Weights of a small mixture-of-experts language model, trained from scratch on English Wikipedia.
Size: 15 layers, width 128.
Experts: 80 GeGLU neurons an expert, a sigmoid router.
Below are experts of layer 9 (counted from 0) of a mixture-of-experts language model. Rows are named router (the router's row for the expert), gate (a neuron's input weights, with its number), up (a neuron's input weights, with its number), down (a neuron's output weights, with its number) and show model dimensions 0-127. Each number is 128 + 32 x the weight over its row's rms, rounded and kept within 0 to 255. Numbers have three digits each.
After each expert's rows: a language model's description of what the expert responds to; "mostly gets" lists some tokens that are sent to it at least half of the time. This comes from a sample of Wikipedia text that the model never trained on.

# expert 24
router:156143166148100173109126129181131150114203181092145115138126175168149140171096054102114078099191049111114133161075113162153080117168124123091083153108109130164162072168111161169122073107122136179080187115074165133112086094132192123173125152145115085105137116157170089169104126106184112138163120091125093158113131170134143124154144127125163076105165146130158128154123120129101112083125
gate0:141143162106124123105091148127102140139080090104121136158082139137111154134117061147122094173092151079104073175163156174167149145140131175122107099129131135152112116143152178170135075151118133130089114087090154059109100133129118100102140129131097126061173126150104080099156102149143161124134112142108170123133092156082183130115252164200106126085095155214077151110139102118166153102138
up0:117112163132159128090096089108161144118178089142156133173066119198140136091138124076134106088148125086128156150127201152164068117156082133136156135124127178135132117105150161162125147093152134216065129185111171076148116107147142065168134115165169131077126099125097142101117105086132147143066146131121113171097116102107082153135132123205199113145116125149129144104198166093122103082097
down0:095107100140166195089117113124087152110134111080141100131118128148158154105105154107105088169070151129167094135167120143145153183124142126120156138165188074097128127131149079155053120170117159171109051123104129103106093141126102135111076107112173098144102146062070104128087124116099123133157255146124130132107121157121133098142153086126163140124144128044171140136072158110131119157169
Description: The word the and other determiners such as their, those and its, especially in census phrases like between the ages and under the age.
mostly gets: " the", " The", "The", "the", " our"

# expert 59
router:138110138123093158087139164114112131174184137142089131140211135147174099159127148094150129102154095138204142132113199142108149088108115123135128121137182122119173100171144119093058151161063169136098112153079104110108154121173123176087135083131152104162146098114099159161175067156120065091162144101169178143101142178095108099172089119113166183089106138197122100117158120078127110143140
gate1:178110116101167097163189140153131162185166129121127147114141094093158095141202135116162109094106152148113117132179162050086132139081155182146098140107088154138102131123115133184153127090182084102161132171134130154058088132132142113116162088148116141126148099137118146091123068114120132092137071171168125088100125078067122148150099143032155142110144122179148133167127181154141063093127
up1:136116110100161098125139138164109115152155056177152152083123175144148147177121121139089136186110142187166148051126162207164158096149143144136071134119091120134092132121105088124135139151083150112089141131115120117122103180183118105121104146062088115171105161104152094207126164103133172128145095124108117123221136142111102135179134065151088082121134123063165097136181123142146118177107
down1:100149141151115121176140094111163117115187140123205151080105136080109118167106141070196115149200150175141111162060117201155076142104098198092126137191151134186111189123125162049162074108154122149110159109115102169138127073110158138124164141099155085132149147150169149128149166134144128140170146090112092101113155134132131179119122162123164092135146130149159105098167172131138141093151
Description: Leading digit 1 or 2 of years and numbers, usually in tables or after in, e.g. 1969, 2016, 1244.
mostly gets: "1", " Headquarters", "inners"

# expert 48
router:154159174099135138112180098145154109165140183122166191183113114138187117147109107139140134168122141129145153101121122097081112148149136104163075170119140157146137101102159111141124172162109139132067062149075119130202106102101112197099116110164169120189087150154094122099161159161137106181137129113119106144078153087159102125167093118082162137091063101153111120146231103122130063117130
gate0:100130135124095087093206111152057133140127117132104179156138188119102142120091071157191084132119152137125092129157132164079081193154133137109099119106142181102115164075132097092158080134170110162133134109107090137140185120120119144118091126102077169137171178136149105097135111126156151159112116113150129160122136138178074165127174143066121147134066116125177154075138115083025116110162
up0:113111112118108131117149135171133176076158101087117080150130111121120124173126110078209185051091106114118120171163207102109072196095107113132088090133143169093144068085102166135140105117121084069099137110102163139168185124140123165172100136126165119107110130152170137121118109111167121163115167153100130108099174203117150117136180085126115134119073059151112111113083117149117077118130
down0:200106130134149105187134052127127109154124148095118043158124149086083159107102118165105139100150200144109128121133123165068214098161095163196143112121096155164107127170130089099161106170189106103103165096141157116135177147121100141143104145117187064092125115104140118191124139157147140107120146148094132143149100060102111129141101100132153124091120101162077153160111176153162175140114
Description: Decimal points, degree and minute signs, plus and minus signs in election percentages, coordinates and data tables, as in 36.83% and 84.542.
mostly gets: "°", "′", " .", " +", " −", " ±"

# expert 34
router:098104036169108093065098115133121121148149116218199061121147114087122129151097165110091164115130147132162164163110135121121142105136102116147121147049100096100092122122150098167141139137145106172082129129095162146130143122129122099136141201106133086069087124078130162093157093177100114109117097132095094103111135204126128100117129146119095112106107160197167109171178078183151098141143
gate0:171120154157143144116131148119131156146163068203109115133145139225169143104161106136171110114126102111101142138107130139075124165107030186127130165049140121112155126109094154107139104173146105075095109109099143098120153064126156119133079176098108145093155170146106162095083131135118140132111108160093094114225110163107161113105095135141143173142141164094092141148161138118173124207129
up0:103100149146165137135183100093125140133175172112083131161112165152161160119142172111167142145131119123156103073151110097087078152128126146107145115119073128115172125133142058157118100144178138110101087066139188039174111121190122134095113147106109101116145149168146169109093106139153146135100163102101154133184107158121044098124166128118143204073127136064096099081047147131135141101119
down0:076146157187104160140187113167108160166145066174099168166195110179115126111094111148150057136129105101103170124107124107098109147144107142082088071113130071156104089129182174052199136153157108128148155103120150172116118095131113095117152123097139143155123158114107163168128187134145117140156155104160168142105138146060146097160100093136125112141037131122131178097112145111143122190124
Description: Subject pronouns and relative or demonstrative words opening a clause, like he, she, it, that, which, who, this, what.
mostly gets: " this", " that", " which", " they", " who", " he"

# expert 20
router:126114130099118173171126132174099063164145164138154117128125129102094156131082179120065120082185131149142144157070159128086116093141107099106137076158180169160140132121104106143119157171077203143144096116045118120133122220095119161150086112164121108122068081156086145179135189150129098121178165148137142155111181120131150144132083150083174146089138130139102074146109131085129159133144
gate0:161103127114146174091072108101063090162148123120167175104133150111117099114124131054099146129104141131098136106189105113133101068150170154119089154192150117125111154138092184144155079075181146142155169171088139064081108178108185152177065123138173154181151158146129166060146156108131137108141126147157160155133104091100144147130091108078158095153126125146109110160152115141057095110099
up0:178136143073154100102108046104140107118167147114128124094113089089084162161139158121126193131157111125119096121082144168106137178165177091125134108094164178120149255140139136107116118150172130182092154100109116127123161136159176127157096147167052154183131096139131091078174154180106184114139150112117128073166115143143142145111098135131125123195109130125107169112162131144105144174141
down0:140135162108146131150155135145168079113134113129143147104165082121206184112082143181151112167128100117105091139088164131166100124104131125160117100172106073143176178105097133143141132127111169091153093154119077137158139226121105168082207134145149119099078081121138168130144165156090120094090070161134148080102122172094127131128085098139111069137075112105092088108084190141179122109125
Description: Middle digits of four-digit years after 19 or 20 (2011, 1961, 2008), in census, birth and career dates.
mostly gets: "Pl", "9", " Pl", " Directed", "died"